From a checkpoint of a small mixture-of-experts model trained on Wikipedia: 47.4M parameters, a softmax router.
Below are experts of layer 8 (counted from 0) of a mixture-of-experts language model. Rows are named router (the router's row for the expert), up (a neuron's input weights, with its number), down (a neuron's output weights, with its number) and show model dimensions 0-127. Each number is 128 + 24 x the weight over its row's rms, rounded and kept within 0 to 255. Numbers have three digits each.
Before each expert's rows: a language model's description of what the expert responds to. This comes from a sample of Wikipedia text that the model never trained on.

# expert 39
It responds to: Table cells and numbers
router:122153095098137100151150157136102128109166108112138169150085113113122127101110115107118136104150098161168101171114120119079117100110094143099143086112142097123105088114126113114095128101097093116107130108089132088093126108106140120094150125126133115094147107089102134076122141152093107122129104131150118100101158114096109089125087097113125090119112126124117129071093122156115112143146
up1:087117122143133105112136150108140112142125154125111136154121136126111123107143113111141167126153164127094112103142156146089153126147155080116139099101106132107108083107145143112115160122159148106101084132099163189141132142129136119163106183157087151148095175161128111111150161156150140119168127145097131163128110130130096138123147181097117078124120126146149104112154113156138174135100
down1:122088159113091128117151105167164129121129144166079124123169107106132129087140144096140174111158149122178110122130161108148135158162099097122094107156095142099109110079149158142085143129103176109120146099103131103114125136115120125153149160121138151115148102124104151166071135093107118122135145084147115104156128111117087126118139106106107166128131084143102142128143098123131122124145
up2:114108132125105135122113142105120139151127156085183116128185108131113096110083104129153155119146149119115150106151152107139092114122135133124130123138197137179143133103113140103086119145125142095113125133111115200120168129136157120143070124109116121099101094106094112140115140164105074148152109101136139109103140140119101130112169107147147165140130133167163127133138152127137141125079
down2:126146119118115156165160149148138144149141129081104155146131117169141112119121140152155148166100102165143134104146129135118159142148150111114089099101173125136105137143156153158119126138157131156125119143058105166138164110142120108140097176117132157108131131100184133146132139086147112114123084122145093106134108134133134114070161093135159153140126128139151130109130157172132075128089
up3:121101150158131146145130089116123118172097152119109164130120151147122122123130106100151146112111113138080109091156068139127074175101095150104133118147165165148164126130142149118108121155159093158162158155174111121119099106154156156151115124120139115132136108152127126119156115093169168128153112131097160114143111089114139120102123150150125125104120138155126143086178085124148155118104
down3:109129139143125137118133085150098120119138109114103116124128131140137105107106080079139104157145121096128156143163146147135120142142141150152167140106150099119139093150131090149096126093135135154103197084132110085111122087136148139125115095158153134135156144125154152104171123084143131093131118110131077155152120165077156151105136153130147149149151094137132101129109120120132142066161

# expert 30
It responds to: Infobox list dashes
router:118178111092119129161151154093097084105153084141145131136080108137119150111138151160087126115137082152165123157130130109134163147112122108107139099140157105115120092096153135148133139114079115122126141096102158112107093115122154132095169105114150110120166144101120107101128122171108095121114119122140114116087164126081066121151119096138124130111112141085107121126120109164111116139160
up0:175155109111081129115142147118141136132161143137117096148148112118150153126119114137134158118106111108125117103083162090133110143111111106131121116108137132170136161104174110126132140132114120077071118129132177150144150141194154116168136146121117140130141140107090149113167094128089078137117102112151132183145139178133143154148120159118106096119131094127137177145123130095127136128086
down0:135095155125133159117150103128110122144154144124112144129141122136123131134113127112115123078156156102142125124173100119136142155103128115147158101100111173106158098134121126140130141151125124144130113116122128117161135158150112094089145156128046125112140133129129085110140160098132103115181192128163142136144095158102151140126129105128140172160096113095103061117134089185143156141139
up1:131143159095125162132128144147125083130148142131166114170137119125121139159106090102118126079131092108116151124172148129198160119138189127145117093136093140120155117134126136112166145118107140133089124105162085145107077115123105106117111121131112155136118099112136127161106137113118165111135177118132153122137120159189124105132100162094137102141127118166110120141123086108129106076121
down1:120121136114122087137142135094110144101088141097088136123138106147187148087065106148146133125130155160124108099071104146138143139125106144138107140140111115129085168145118118116168129181150090138164107083096162122126109118126156141108149101115109143116120113123151126136122121125148131208132117104154141158099133095119143134156137121184097134137119143149100101123101132148117091137113
up2:111087111170155139159117106112087134162158149116109141124148136149133086168132169128144120138118111103095145122131074086123115099128139119136158139107108150121103138161151161111113099133108154161145156110118108119159106146139111139156147121144096114126152114104105128154101085142116129143118122171154135104157096113111200184137176124167138180122131126159089141121124107148142126104107
down2:111139117112112127120129148141112099131111128112156157130102120101121182153162126117103161146169106105144104118141160127080121121124163149102147119106113152124114090078134119129146087095136145137099120091130126148132082151148167123140081147115111139109124094169150143121141110154193101120117113121142080158158136160134134138082150103166092127147126089151099155152146146125130183106138

# expert 14
It responds to: Word-final suffix pieces
router:129142103130154142163132153113075146130110122135150140095083169131149089122148181162122155143099126152097124129107099124139129093131135105165135186086113112162128130125129133117175125136103088102133142136146095095131113164125130122167115124135114153142096139138123115171108111103145105145129122089111167152193084158159092177126111115116157121118100143130094126128133120119101101146134
up0:118156143111131101120097115124125163106157153090136160108169135137119112130095164152124137145072160138126132105120097143157121146134138100118164145100134158140084137111140072160117113112113122113119091161120132118164133147144118080166109126113122136119127137151117115120087157093121134139123167103122131095125167143172116139102144095124150123069129104132202144136117124157100174101154
down0:132142167119148135105165138150153097143091094137097149168114087142135114079151068130100139131140120160150141150159119089117157121119127118112138131132123150139160114133103171095120145082110167168132142127145129162170137123097111106123127101115116089152133138087145132112125148135136103136089159167113140159126145116092081148176130151175119119111185152146142098108149131135134106126138
up1:163087085140073103105130101096128105130124140134127168128147135144130153112128112131113134129071125176123162097182110158086129110197144170144105161136125108113136130119128116171127130115152135155121131150115126149127157135141142110124108140172132108105171121116152130116144112147082121129147143115128108127085091101135144147119144118102161136156177186084118124145156144115146092131135
down1:091151152130175124140139182151166147147174086114126096159155099067123081079107126084151105177106109118132170146157125147144167141103155130106141097119093098122104084144109131111129150153078124125144115105111143119122123105136146122140129123122123107154145106113123102119144130114171126115106134095103122149132141115130134118116148129116103086126082124135130144104156128144182149130098
up2:148141138144127100124144123085147089111125156119110096113180148079100165150159132143127125123093125122072083139133099151133101108081146141138128109157095141139122156108151084167097169157129163145124130140111104129134177147116116121163131166122143126119101140106135166108159141135159175150126122079107124126110103112136142144124055133148118108130163132147089134152129113121140153138126
down2:150129148063104124094147155140165140155104160127117160124138137109159096117142131133140169140130124155123089148139116145163145131144104069122138183147144114093046118120147152124133129122150144117177078084137150134130144121121131086135109112132093140130125140113120140089143145118073128130155130154112134142097166162121140147111151151090131146089090096158145134119117151127137126142124

# expert 42
It responds to: Place-name commas and bytes
router:113138098090128108157149142129104129110134113134133162134087118114125123115105139104120134096141104149172120173114128112078127094131090136085150088130145092134110089104114117126116115095107092114102125107100137083087126104078129116074149110116127096111126114077107119077114142137113110128123097123142110094077149115117096088118091103113100092102119125111118118088091111142122106142151
up0:145097159119091132150139088101114106168139166116144100111184156143115104151127143105160205123131136110117146104134134102139130116132114147112129141113165135128169141138113105124158130089154139165175146140138156068119098110117168113149122138132161105145140134145111122117162072144138118122113109182145125168110157123143138106101125108092153173135145117134136121136111124133081094115105
down0:120138132148149185159143098149141104130127135113144094154158120140107128104119128126125129109111097144151153136109129150128118145181130150118122140121152121174135114154147099139127114111107106124139092089134151094132143087113121148125089094149151103161115112140141126093176174110191146119165116106139098074147141146176103132142110140100107080158109101187139135133112100133126090109097
up1:122094151183068143134139148126103141131105125135147113129143138165167115147131135157114109099118140131156148101089138109191138064139115107087084124129134144097127183122148134100112114132113117161133128131145092140137129119138125162129133130099126151119099104152163120127124139088124196139153136126108124153122135135117118161137159120109166071132175144151145188143118145105111125146137
down1:160141115099137102160080106104140149178126106114122070132140113130132107134121145119139105165095153163125064130099101163128147146174119122119133128120137143120105106140129140121116083118136141125089157116097154150176112104127119145061126133163112111135106121169159125124118096118094089095114153138135164140161142127142134140129161101136140131143121136084084109132070160127112147143146
up2:122076105131137086100085160164114145105159108136164144128162128081149112122150148104156105174128142150088107096124100114104121131160165155132142150114133131122131161122136122099127090140106130110150117089126165168182169135146133120108111144135114130156132099131101102155164134091139147140116089107100126140136111154123087140150149124159112099137103147162118132145160157108166177106121
down2:089119130116126127131171107123150117145144164128112117149133111094104129128083144086096120155135128172123112060139139107154138161190132142146151084159109128080122129121110134111103145152124100107101149144125121134116125125111105112134149142125150169149125121190173130111105119159106135147113112102137186104126135123117123120143153158126164119131166127111121107158134104062179107103125

# expert 20
It responds to: Category labels and list separators
router:102117116122178152169125142121114149127146087123110148080122100122155157113083161138126121112104125191154125155111154099107155132136133168075122076076080135144137152118120150129135136094123083086108140108150151113098130159111091144108135125106123149102175157145148126112103105128121093163108112147156124091106137119091112091115125131119118127112122116112112109119136127142107110142177
up0:115105146108144168152124113093132131164081093089110130133131137165104106149103110103112132131141109102113159102138162099153176185090108125142083134131100144185188128138155117142155130119116160144163101112103143115099151164156137150141121110110136096157096126140149123147122116131102109148139126158120131143162106159151095152109145129133181123112138129098094130109114091120104161111100
down0:175127148114100083114135118156163107087109137113200125143089120100133121120142159148171130146085152145132126112148119133145099133110189160078160123149099142149123143105135127137154136114125128168124167115124099127138106148152137113088172125139133118132181106126176137129152132100151137123111151120087104089118134125132160115083090096131102107128117103123101107121111126151142081134122
up1:148109154147133127129110135094164146131211132125142145138162136122164094129106079123097116136106146146085139102117126120161163139156140112105127130160085147109132132094129150114131188096142150118138134164122135149122129117081125106168106141155088173069131098138156140147117146102132084141144140113144129116106090097123127139159080094122119147098142143133137133143138112131090138093146
down1:172143119135091172122097171149099095186129134127141121143106126081120111111145116159096156116143117140123165112130164110121115146146138143121131124123153146114090154065126110147141146151099160158149108076145151117086140078117151138094141123111154108127138132135142120115138110127169143112138124140097124134139178093123106085080134153159160153174105148162112113102137137096124139121140
up2:138127168146129129124135178133138173107116126099151110143147153088052171125116137135150100177141118125144121095152085158129105133161122128122130170194128113112117126150109116192156146142157120106122140117136127142158119164108136121117144122093092126078080158134134151122110119120122112117136162124093141118102118138132118145131117076144132106097113123070119120094108145152113137138142
down2:157136080173104118129116135132116134120142145128151120095128155109130090155152162118131121106118144124087140112144118051120138116180125123110157094152090090125111140119076104132135132135135106146114094138122170095179071107099141103078098159138153120146115135120131093129115095154115116155096132168127127102131164164083150122124155113162129143137164151136133122142122135156151112136137

# expert 1
It responds to: Abstract noun suffixes
router:174121113119106145125172115138124172137149133125155107093135149152115133124132148114063154132104125142055107113133141119117125113108114119161113116144143143138149162133171109105116132093161110149164104163156074129142105178154132110150083098152140126160088116145143125137117115139144111114114131090093120134150127134120160180187116129144127105134093133088091116102117141129106106157122
up3:119148126102140106149133108129126175108109123129119108122120135133132113106138111117165155119104139128142129109098108169142097137166176152105108123103100147091137149157109109128159148202152104104150151107161170103095137138165121106139125119187157132106149158157124073142153118120137121093130082134154105166118090137122119169116089132142150117143111152098130132171110153079116152113140
down3:180143094135134074155160128144145103122130147106125150097132117137122166098136179146173130136140092159122103129132138113135120124139142105127135061131156126149130161110144103151107157075129133131095141092116113132146178092134112130095105167142098117129128184135092151120106098130162111149104165119145147118163128131100110116128111116114087150121129142172120091160132149151152108087121
up4:144136135101125130139115105134132074086128115151147187150123141121133129130083122150159127110139140065123121135126124146139104118091151113148180116126110111135116168116187062145151120170092142102120150146131119147119141121176136095140128121102143141148141104127074156100115124104082115122143097104107164124128106110108109105132098148142137117178155140131157129158099095137171145112128
down4:123100152173172167128138144130128129089067126142097084129132144116152133125152063104138115127135157124106118121147111128139138169176114125092088137088129148156130106119157081136107133105153117138130119145118135157143114115168114125094083099102123139103140142127112127116154163146094154145155111128063131117141098118092114118129141133068156103146179116120141133120125150124110166139148
up5:124151114118121071128132117076115152107119105154082161136134095159123123124117153177080135142092141123140147116120120115142124092159154132143131159135185120130142167135162145108154150120095143119122098125109128149125085106146118113130105127095140118097175131111100144094162107119118121184158097151088137140150110107113151145116145137101159138132145142119115176113148109140125148061086
down5:121126135176137142162126100117128106141126116130175107132136128122137107126135094115123091093124158138128113131167114070143151128099106187123151137127141105162133129093105131132153110144102143151128140170129141113104141097120132128095094146143098145156149112131177157155138119162098140146138079117146138145108129172149103159125175085147107125163121133104093158151161173120180104123176

# expert 46
It responds to: Numbers in sequences
router:095179104096141103157145168125112134073151142115148169148094090116141130121124121121133126108137110137167109168129122107088130106091104135118161108131135108138105085091121107103089131118116088118101146145094137086114119104110121114115164134113127087107145113104093132079118149169097100137115104120133103097091144104085095089129096094105124102115118130110125133079106129145104113144136
up3:106110134167091114130128133088137149150103150126170115157088159101146095088142115140149150140102101126098125152128132100126121101141135156118112104102126164084129131155122138115068107117146128120108095175135076115100105153122139162133128110147115156142075135154121148132143114141105129122183129123135178115146096175104124168111132090103158117124145174115109133082153169132110115133137
down3:106132137121117076124127135144133137136126143151206142161134120139126109138091124141107140148045114117149149102122112117181156149140101130109121102102125126115119153116160111119135130128105135114069153119113143169145148123100154109079141070095138108120153062144124142134140146114151120127123133135164098129118144133145134162126109145136138123167095104092105105131079133130104129100171
up4:143081122140099126130121119152131136113119139171159109089118118190099103111136112075129121119152127113089113095169121120151119169071123167094129139139143148150102125130146123110136123158152110164140159142131143139160144140181122089108118119116106167094128138109103131135124149175162138151096149098146129152108136166126128146112132122133182142091130111106099163151114112092086100103140
down4:138165070138091115134070137149109118157117138179128090090122133133131167153164113125129146083122130117132135147191160086136093144124151146133103162115143129126149128149157118137073101099142121121119144107157107146106162149120117143072117118130167126133117101143102139134187111185137144110138140142113134148079136121118154123144136128097129130106093135114135093148109147150086124127122
up5:110156109115146134154085064087140095114111151089159111099105120099123148123129168136115119190155130115105151127105128111171139104150123125146068119129111161133137148098134162156073156130142138093146138131144133123190126139152143132134100126137137148119117161102132088108131127112149127164139111142121129142107104138125172147141148171096107154139102148141129094133149086129142169091114
down5:126113135166119160153140142117131119160152139113128144140178104069120125100118146144111136148145140061125127147163106083101111101148162167115112090100078143150168195119121127106143143085147126142096130114128137115097078089119135141110121119117129114143126122120138165125117160131135125149121120165107110122127115121133105083135136110162133086098164094142133114131155136066137154151126